{
  "n_layer": 11,
  "d_model": 192,
  "n_experts": 128,
  "experts_per_token": 8,
  "d_expert": 64,
  "d_shared_expert": 0,
  "activation": "swiglu",
  "moe_layers": [1, 2, 3, 4, 5, 6, 7, 8, 9, 10],
  "router_score": "sigmoid",
  "normalize_top_k": false,
  "routed_scale": 0.707,
  "balance_loss": 0.000549,
  "balance_bias": true,
  "n_groups": 4,
  "groups_per_token": 3,
  "init_std_router": 0.0158,
  "lr_router": 0.00348,
  "vocab_size": 8192,
  "norm": "rmsnorm",
  "norm_eps": 1e-06,
  "tie_embeddings": true,
  "optimizer": "muon_hyperball",
  "lr": 0.00662,
  "beta1": 0.95,
  "grad_clip": 2.0,
  "batch_tokens": [65536, 131072],
  "seq_len": 2048,
  "train_tokens": 907400000,
  "steps": 9367,
  "dataset": "wikipedia_en"
}
Below are experts of layer 4 (counted from 0) of a mixture-of-experts language model. Rows are named gate (a neuron's input weights, with its number), up (a neuron's input weights, with its number) and show model dimensions 0-191. Each number is 200 + 40 x the weight over its row's rms, rounded and kept within 0 to 999.
Before each expert's rows: a language model's description of what the expert responds to. This comes from a sample of Wikipedia text that the model never trained on.

# expert 48
It responds to: Capitalized head nouns ending proper names of institutions, events and titles, such as University, School, Games, Railway, Times.
gate0,215,209,244,202,196,211,93,179,240,253,214,180,279,211,280,159,165,182,235,228,187,183,215,227,155,316,204,202,222,115,207,177,130,178,182,232,200,216,201,217,183,209,206,198,207,198,199,216,198,223,190,101,176,173,184,294,219,203,165,218,203,199,217,178,294,229,159,290,234,189,196,167,170,215,203,192,203,235,250,283,196,30,208,234,227,191,176,179,187,191,195,224,166,198,190,180,157,177,208,189,160,259,202,195,182,150,166,204,214,200,204,199,252,187,207,150,174,133,200,158,193,207,150,209,202,223,148,226,265,246,170,228,221,140,220,196,185,215,218,219,324,172,154,231,218,211,191,228,190,149,212,247,169,154,143,142,178,155,193,174,227,184,238,166,211,208,192,255,155,241,194,181,185,187,106,200,191,297,136,78,152,193,201,197,227,236,124,212,178,194,156,229
up0,164,214,262,182,214,228,156,244,199,175,167,274,76,148,206,271,170,190,124,245,204,197,159,185,104,200,88,180,181,73,200,228,128,256,197,244,219,226,308,208,202,260,184,204,163,201,238,161,261,193,215,201,212,206,207,247,197,153,184,184,208,216,202,178,185,206,199,214,198,201,266,215,195,199,152,167,170,205,227,204,192,200,186,200,187,205,181,148,226,198,183,209,241,255,239,142,177,174,288,261,238,207,177,231,204,170,359,177,181,192,253,208,271,186,199,161,222,138,189,133,200,226,250,191,214,170,190,261,208,259,214,203,208,180,153,249,215,200,200,177,168,219,199,210,225,145,186,200,233,161,241,241,159,204,194,200,129,192,144,228,213,126,286,176,227,209,203,272,196,195,238,188,202,159,238,202,201,192,203,176,188,177,185,193,293,183,151,143,197,196,105,206

# expert 6
It responds to: Mostly "of" and "in" after place nouns like city, town, commune, coast, plus "=" heading markers opening article titles.
gate0,197,175,269,189,196,198,208,198,200,250,212,342,210,202,206,205,207,197,201,229,200,151,183,232,137,242,228,305,200,203,182,162,149,195,203,182,170,125,163,227,236,217,191,268,205,200,209,239,242,294,180,193,210,176,228,222,236,184,252,203,248,227,193,156,146,158,175,219,198,217,209,128,212,86,209,231,259,185,150,226,168,187,217,232,264,223,229,240,276,223,186,189,124,220,324,229,182,211,191,173,200,212,188,184,202,239,200,229,186,239,188,213,220,207,230,196,223,206,129,182,179,247,150,206,197,222,168,167,244,133,205,148,276,327,220,236,126,205,188,98,135,226,266,237,197,224,204,183,182,125,205,232,223,240,216,179,197,153,189,172,202,225,204,185,225,168,200,136,168,197,186,202,197,209,225,169,185,271,213,162,136,192,229,261,87,125,152,178,232,193,210,205
up0,226,206,188,184,213,225,247,201,193,198,206,336,184,239,197,203,229,171,200,209,229,174,168,186,197,210,170,246,220,180,58,215,196,194,166,188,169,211,201,181,210,196,288,227,168,233,164,182,169,195,211,237,185,187,151,193,156,175,194,171,227,202,197,174,141,188,201,104,194,188,174,252,176,201,204,196,208,188,243,197,192,209,257,201,175,172,128,210,227,200,206,200,161,215,208,193,153,241,172,280,186,125,178,115,199,226,198,173,178,227,182,187,200,143,181,205,245,307,182,245,212,195,215,196,76,203,198,98,172,163,138,118,226,283,232,222,198,221,198,235,199,197,207,215,174,133,216,217,230,202,146,246,143,181,176,211,186,132,167,13,200,201,262,153,184,193,263,185,211,221,307,240,205,209,221,199,199,268,155,200,149,199,169,171,192,236,248,174,223,201,171,162

# expert 47
It responds to: Short inner word pieces, often vowel syllables, after a consonant onset, such as dist-in-ction, dest-ro-ying, impro-per, n-i-ece.
gate0,200,248,228,298,197,183,202,148,255,204,174,194,223,199,130,168,167,217,247,215,199,223,193,164,295,142,125,224,262,195,170,172,199,173,303,176,204,193,184,201,146,199,218,214,201,196,256,162,252,193,208,224,222,206,246,180,230,184,198,176,271,308,120,225,200,185,212,235,200,206,192,172,215,206,211,148,225,176,256,217,196,267,169,188,200,233,202,193,231,205,275,249,200,181,277,232,200,184,230,174,202,193,165,164,160,193,81,227,207,156,158,241,213,164,74,207,238,166,207,207,180,246,158,97,150,207,197,230,253,197,200,220,226,117,185,162,211,208,206,192,244,243,154,225,196,215,163,203,186,196,212,194,227,267,152,199,186,191,373,224,270,187,200,191,140,202,200,212,197,192,231,215,170,225,247,276,217,225,215,301,180,165,205,255,191,203,167,243,224,197,173,159
up0,148,250,239,207,254,184,110,193,193,214,222,209,198,161,260,266,263,310,168,132,179,195,222,198,142,196,211,123,213,162,227,235,164,175,198,250,240,206,187,200,208,166,199,313,124,216,202,216,205,196,159,214,178,194,214,259,83,203,186,213,201,208,201,240,256,195,147,209,264,182,149,194,194,209,169,172,202,204,204,232,175,259,193,131,191,184,228,192,154,222,238,223,199,176,196,236,180,216,151,141,222,137,217,233,169,189,273,221,266,122,165,200,169,225,203,162,172,240,239,253,199,211,93,244,175,209,199,206,154,208,263,183,140,197,201,185,202,208,208,216,208,221,186,210,140,216,198,172,253,127,260,212,312,145,184,200,219,201,230,205,145,202,279,188,214,223,158,200,239,224,202,236,193,249,200,132,359,201,285,169,182,188,200,177,199,200,195,231,196,189,219,259

# expert 44
It responds to: Word-initial prefix pieces such as re, ex, dis, con, pro, pre, inter, sub, starting longer words like ind-irect, sur-geons, dis-agreements.
gate0,207,229,221,210,200,92,154,217,236,200,247,202,238,224,327,176,200,203,190,247,170,187,166,233,193,191,202,199,223,179,196,193,236,204,160,130,249,203,232,140,193,213,201,193,200,188,195,192,183,203,191,205,197,179,128,333,98,169,201,209,195,262,224,188,145,194,182,258,128,200,222,201,200,224,166,229,202,343,197,266,194,232,268,199,244,175,264,213,185,199,294,200,247,204,194,111,220,195,187,190,171,116,255,166,141,204,188,244,240,178,225,210,223,219,200,198,189,223,208,268,216,199,244,257,205,217,197,210,230,229,197,213,151,187,227,163,201,201,264,183,148,254,226,200,152,202,224,204,180,199,142,155,136,205,206,222,254,180,198,175,178,163,188,225,199,169,183,172,185,165,206,222,227,108,197,324,202,199,223,196,283,219,145,227,195,296,179,196,190,308,189,261
up0,125,201,199,199,128,275,159,223,265,262,176,183,101,277,232,176,179,204,214,116,200,241,193,215,201,217,222,213,166,192,181,198,225,220,230,144,207,212,175,212,201,188,209,235,194,198,304,300,232,189,195,233,177,137,144,190,167,200,203,207,211,203,213,168,262,160,236,209,170,169,180,195,134,182,168,153,234,232,189,199,189,215,168,201,232,224,200,187,215,187,216,255,260,163,188,211,228,203,204,173,277,202,195,192,202,228,204,166,209,191,202,206,146,167,183,204,217,161,279,172,197,176,229,183,187,200,221,183,228,231,205,209,209,209,329,216,195,212,208,74,206,406,203,272,198,217,160,176,215,174,202,186,229,171,231,194,242,198,235,165,113,199,204,260,207,174,244,271,199,211,223,231,249,236,194,149,255,265,186,228,214,187,197,187,225,198,169,337,213,179,215,255

# expert 31
It responds to: Commas, dashes and colons right after years or dates, such as 2003–04, 2010, and October 2024; also century, BC, ISBN.
gate0,140,150,200,217,228,156,219,181,215,222,201,174,178,187,224,209,200,141,206,167,127,125,154,262,200,166,213,274,184,222,221,200,187,122,137,170,59,199,197,134,196,190,196,260,225,160,170,215,207,125,242,285,197,168,229,220,248,179,179,193,199,202,195,175,165,144,199,165,193,188,214,208,167,249,206,151,190,201,109,182,206,235,243,204,184,229,264,220,193,181,144,193,177,159,195,241,232,194,198,241,145,138,195,210,188,198,290,221,136,201,216,203,175,214,196,229,145,190,209,261,215,253,202,178,166,199,149,213,159,160,179,215,210,196,328,275,250,189,141,61,192,201,162,180,211,158,204,110,171,223,219,134,227,195,185,244,181,219,159,238,231,184,133,153,210,201,220,194,253,304,198,148,193,223,189,307,184,164,182,193,207,222,202,230,230,140,199,255,217,220,189,230
up0,169,161,194,181,153,240,207,281,194,190,129,253,271,180,208,242,157,164,204,175,202,132,169,165,230,227,228,194,220,213,218,229,205,202,206,120,197,192,189,186,173,152,219,202,343,189,207,154,239,142,124,260,268,235,186,194,191,214,198,196,200,200,236,191,256,242,224,183,185,175,190,197,173,225,213,162,197,235,229,202,214,282,190,233,226,253,305,229,208,188,177,144,187,171,168,150,108,203,127,227,198,200,206,210,225,193,197,195,217,290,213,148,204,127,160,263,190,306,209,194,163,190,214,213,188,239,207,198,131,209,217,195,192,154,219,218,205,215,206,217,198,306,296,264,239,220,271,212,192,164,210,207,191,217,164,200,265,279,150,184,222,195,191,174,218,228,241,186,140,311,184,202,195,213,220,195,173,206,200,247,114,213,185,263,212,138,208,173,222,95,161,150

# expert 12
It responds to: Copulas "is", "are", "were", colons and field names in infoboxes, especially taxonomy fields like Genus, Phylum, Species, Area.
gate0,187,152,187,208,185,210,143,145,109,215,193,208,207,204,186,147,247,190,179,124,181,186,205,212,247,207,149,212,147,195,184,122,208,216,171,259,291,178,194,329,177,186,190,278,159,189,196,171,183,177,180,140,310,202,194,174,227,173,323,194,212,190,306,68,187,175,190,233,157,194,265,193,197,234,221,281,178,178,201,206,197,203,199,152,230,207,237,209,202,195,197,164,192,200,217,175,188,188,199,225,177,183,176,259,214,242,175,211,124,193,166,195,194,211,181,196,191,203,185,192,205,183,186,317,224,116,195,207,200,217,197,148,174,196,199,190,214,194,265,231,219,188,283,206,266,227,263,250,165,251,210,171,165,275,213,238,161,156,203,144,221,191,233,212,211,205,246,276,137,202,222,186,196,165,234,235,272,213,235,218,97,226,184,179,164,221,257,237,125,187,192,200
up0,210,207,184,155,193,141,190,185,232,202,191,207,258,197,190,213,268,220,188,256,225,227,197,181,180,202,163,239,272,255,209,198,211,199,198,203,209,165,204,174,202,172,223,256,256,248,233,181,183,212,241,193,197,215,154,189,163,208,193,194,236,198,182,211,92,245,194,195,266,201,213,202,202,214,191,204,254,179,255,197,197,174,209,294,167,185,193,225,283,202,203,209,176,177,196,265,217,186,202,198,187,168,245,165,153,147,117,254,151,182,204,266,251,186,127,168,218,221,193,197,52,121,199,187,151,208,245,205,272,170,226,209,218,194,190,277,204,218,239,166,212,190,213,98,273,209,94,216,132,164,188,82,156,168,216,210,133,211,139,221,188,221,144,193,203,238,221,263,181,160,202,233,291,175,116,115,281,191,175,208,221,173,171,196,180,151,200,164,286,238,201,192

# expert 43
It responds to: Main verbs after a subject or was/is, mostly past tense or participles, such as became, won, served, played, named, born.
gate0,217,207,203,208,191,136,198,195,192,214,194,200,236,207,185,201,203,241,271,224,202,209,216,193,208,223,206,246,177,192,328,203,186,277,201,197,165,86,166,199,274,197,202,196,208,227,119,202,264,200,200,273,201,211,141,184,201,242,200,137,176,165,178,197,202,194,202,187,173,246,197,66,204,224,188,140,227,86,247,214,197,277,166,185,156,201,182,188,225,244,287,333,261,215,172,204,220,139,98,284,234,202,184,242,209,238,199,214,233,210,189,196,200,257,157,138,178,197,155,199,154,172,184,173,206,179,218,188,200,136,224,318,236,229,186,208,209,119,249,243,172,249,174,180,200,184,159,193,185,180,194,162,152,263,220,204,124,207,193,193,177,168,199,184,206,205,172,196,192,178,130,208,193,162,181,189,94,194,237,197,231,200,239,194,182,182,237,195,104,201,208,205
up0,205,250,200,216,191,261,215,166,196,176,216,161,199,204,206,206,201,157,182,177,142,202,214,123,195,213,311,247,244,169,274,197,216,223,205,206,220,210,202,129,201,169,208,234,225,222,171,160,201,99,246,242,198,200,205,136,202,221,168,288,203,194,263,204,169,257,196,205,131,217,231,201,225,120,199,187,288,220,179,130,228,141,277,208,189,294,294,146,209,197,204,181,195,243,292,211,218,195,291,146,238,165,171,190,201,153,200,197,225,205,262,166,127,171,194,158,188,209,178,256,195,196,199,184,198,218,234,88,213,192,200,210,228,250,223,196,218,254,124,200,255,139,187,162,180,140,202,204,129,168,202,149,236,142,200,221,185,237,172,193,147,125,96,182,236,223,225,97,245,213,217,154,190,183,177,211,196,203,177,205,198,194,248,201,178,244,140,230,221,238,206,136

# expert 50
It responds to: And, or, but and commas joining items in lists or coordinated clauses, as in drugs, devices, and biological products.
gate0,191,225,275,175,205,231,199,214,212,272,202,228,233,196,211,146,224,208,185,202,248,219,213,192,239,187,207,193,190,219,220,193,249,190,205,165,184,170,204,164,231,189,121,165,155,263,196,213,190,205,165,228,147,163,224,216,249,245,204,146,196,211,155,208,174,214,223,153,184,188,211,189,207,182,337,178,195,166,77,199,139,195,252,196,223,278,148,203,209,180,242,187,244,200,205,211,208,188,169,193,174,207,244,187,234,174,235,216,237,232,210,116,192,324,209,232,225,194,199,145,90,68,202,167,250,195,189,196,190,233,222,217,192,262,186,267,192,288,256,223,221,202,186,153,171,206,271,260,197,172,182,191,303,219,221,202,210,204,199,181,250,193,178,253,283,172,327,208,167,166,201,182,193,212,190,157,151,204,159,213,83,264,211,175,192,250,206,196,132,175,178,219
up0,188,188,144,73,158,179,272,242,215,229,204,161,175,130,237,208,313,222,84,170,216,173,261,196,216,202,211,278,199,204,185,179,201,208,201,303,212,238,110,179,135,158,190,243,244,177,197,194,192,255,210,148,252,171,184,229,273,186,163,216,186,236,199,253,203,224,196,179,191,253,150,204,229,192,154,206,178,190,246,258,266,182,179,123,180,184,174,116,185,186,199,198,144,195,203,191,213,197,216,237,216,161,190,239,157,222,208,179,257,229,167,269,107,224,149,118,208,208,197,210,239,203,217,202,205,193,199,183,148,198,241,172,228,231,191,230,143,196,199,185,179,206,199,307,228,195,286,171,257,207,140,249,198,214,237,146,215,200,202,195,205,206,191,183,206,125,203,195,181,220,183,211,190,238,237,375,189,191,183,191,153,271,176,182,238,198,201,180,225,203,203,196

# expert 46
It responds to: Endings ed, ing, s, ated on verbs after was, were, been or be, as in restruct-ured, reconstruct-ed, delay-ed, pollut-ed.
gate0,217,242,231,276,195,190,223,192,258,225,282,269,280,216,172,203,207,197,124,209,181,201,200,217,201,195,276,180,185,195,177,231,207,175,169,167,251,162,209,176,195,99,325,197,131,171,276,221,223,241,182,202,112,236,138,203,196,125,199,296,237,190,188,235,157,203,210,183,160,215,225,212,205,243,141,115,167,136,250,142,206,218,168,190,226,244,181,191,226,200,194,242,184,147,126,205,247,146,203,215,295,181,173,183,195,145,91,187,167,201,150,225,195,217,277,193,168,192,199,196,231,208,213,221,198,178,207,150,262,226,194,205,164,203,197,189,241,250,244,148,227,222,196,190,204,89,211,225,212,200,188,227,146,172,196,197,123,242,193,229,196,279,153,195,158,174,209,205,205,85,127,165,149,173,234,208,222,209,202,191,149,118,206,207,189,231,208,228,219,191,189,222
up0,228,262,195,201,221,179,196,215,145,204,203,244,202,215,186,240,191,182,221,253,199,208,181,185,226,180,244,204,224,308,211,203,228,193,180,223,155,136,179,186,226,215,250,187,188,146,177,206,217,182,318,205,196,216,233,72,129,177,143,244,204,235,167,206,289,168,276,265,179,168,156,206,190,218,203,253,243,272,202,224,212,186,238,295,204,203,214,203,253,200,187,195,166,193,234,154,167,185,142,154,181,213,255,224,209,184,217,227,247,227,252,179,236,143,215,200,216,231,198,178,172,253,178,216,143,320,133,238,241,242,227,243,236,162,227,157,189,201,144,248,182,107,231,176,70,206,209,181,215,222,159,202,207,221,219,235,231,191,275,230,226,153,236,209,288,206,218,202,237,286,202,225,235,210,141,137,143,233,176,248,212,242,148,184,206,257,188,220,265,204,157,199

# expert 32
It responds to: And, &, slash or line break joining names of people or authors in credits, tables and taxonomy, such as Lois & Clark.
gate1,270,189,200,249,199,225,165,97,155,192,225,203,187,277,212,188,225,188,174,207,239,168,185,228,188,167,233,204,198,189,202,227,159,198,183,155,226,200,231,139,185,319,211,181,236,198,188,208,203,215,175,173,244,176,207,242,217,263,188,180,191,203,139,259,257,338,194,222,192,254,156,199,211,199,143,195,131,171,200,226,96,287,184,218,240,209,197,169,245,227,170,202,78,223,191,203,238,211,120,160,162,156,226,178,201,172,206,224,228,185,203,215,233,209,221,235,193,228,99,196,208,235,216,265,161,259,182,210,201,186,182,229,174,215,157,209,281,238,240,178,187,202,216,273,183,190,237,236,200,224,196,205,125,176,198,177,203,225,226,227,326,206,168,220,313,259,288,193,208,238,189,199,190,217,234,183,176,198,240,132,218,194,169,142,242,193,231,253,98,217,197,236
up1,192,162,188,220,200,335,203,196,205,214,165,195,169,196,199,211,210,139,153,251,269,156,236,206,146,198,199,221,162,217,198,271,174,247,224,182,223,185,282,185,157,228,247,193,218,166,231,256,177,226,225,199,201,135,250,208,233,108,296,186,254,175,228,180,208,203,194,202,198,297,202,231,195,196,262,147,194,259,258,201,109,213,182,224,216,182,213,182,137,254,217,96,186,199,121,198,270,247,205,187,192,181,248,243,218,164,286,182,165,245,183,203,207,245,205,266,205,201,296,205,199,212,201,211,200,194,190,179,226,203,237,243,187,282,209,235,243,199,201,246,233,208,324,168,298,237,190,182,164,105,197,192,236,158,205,229,200,201,257,209,225,157,168,258,248,144,250,193,185,223,246,236,177,221,235,182,251,211,180,294,203,188,192,146,213,164,210,193,162,211,183,199

# expert 20
It responds to: Commas, plus some brackets and dashes, after a phrase or clause ends, before and, but or which, as in once were, so.
gate0,207,207,264,202,189,127,157,170,198,225,150,248,137,189,135,173,190,279,201,142,168,224,191,205,150,193,164,212,161,212,263,126,232,200,198,162,158,192,256,163,195,217,304,202,190,137,209,308,177,204,230,213,179,372,224,205,171,284,190,201,199,204,213,190,200,172,196,179,206,216,192,233,167,173,194,199,223,217,175,205,258,201,165,115,192,211,113,189,200,210,214,217,286,203,182,217,212,199,194,179,228,221,221,197,215,160,183,156,190,136,205,179,208,118,290,207,261,130,154,205,188,167,215,141,220,131,301,268,222,202,137,194,134,215,201,202,193,197,165,199,213,257,215,207,200,209,169,191,173,264,250,203,200,205,254,199,210,230,217,238,251,198,241,193,192,112,169,200,230,242,184,204,168,194,137,203,247,171,120,188,201,303,220,149,155,227,255,212,208,165,235,212
up0,141,233,198,176,183,180,236,237,192,204,221,238,242,219,202,192,188,187,178,227,206,229,325,168,138,221,243,215,185,215,209,96,170,269,189,203,212,199,218,184,96,202,211,186,237,210,71,167,204,152,219,193,198,121,129,169,242,142,203,202,109,214,211,185,268,184,205,210,200,103,239,194,219,185,200,189,246,240,180,217,254,203,181,194,205,271,287,294,203,240,218,199,203,159,200,262,216,173,94,227,133,149,131,257,250,177,182,178,157,236,209,244,179,209,106,222,191,183,193,219,194,247,275,232,111,197,222,220,165,207,243,178,249,199,250,214,210,200,206,252,206,199,226,204,180,113,114,202,209,201,195,156,217,233,210,218,219,183,198,148,182,243,155,181,249,220,206,212,238,210,179,228,185,281,195,211,143,235,205,192,208,173,178,264,195,212,202,208,259,174,246,271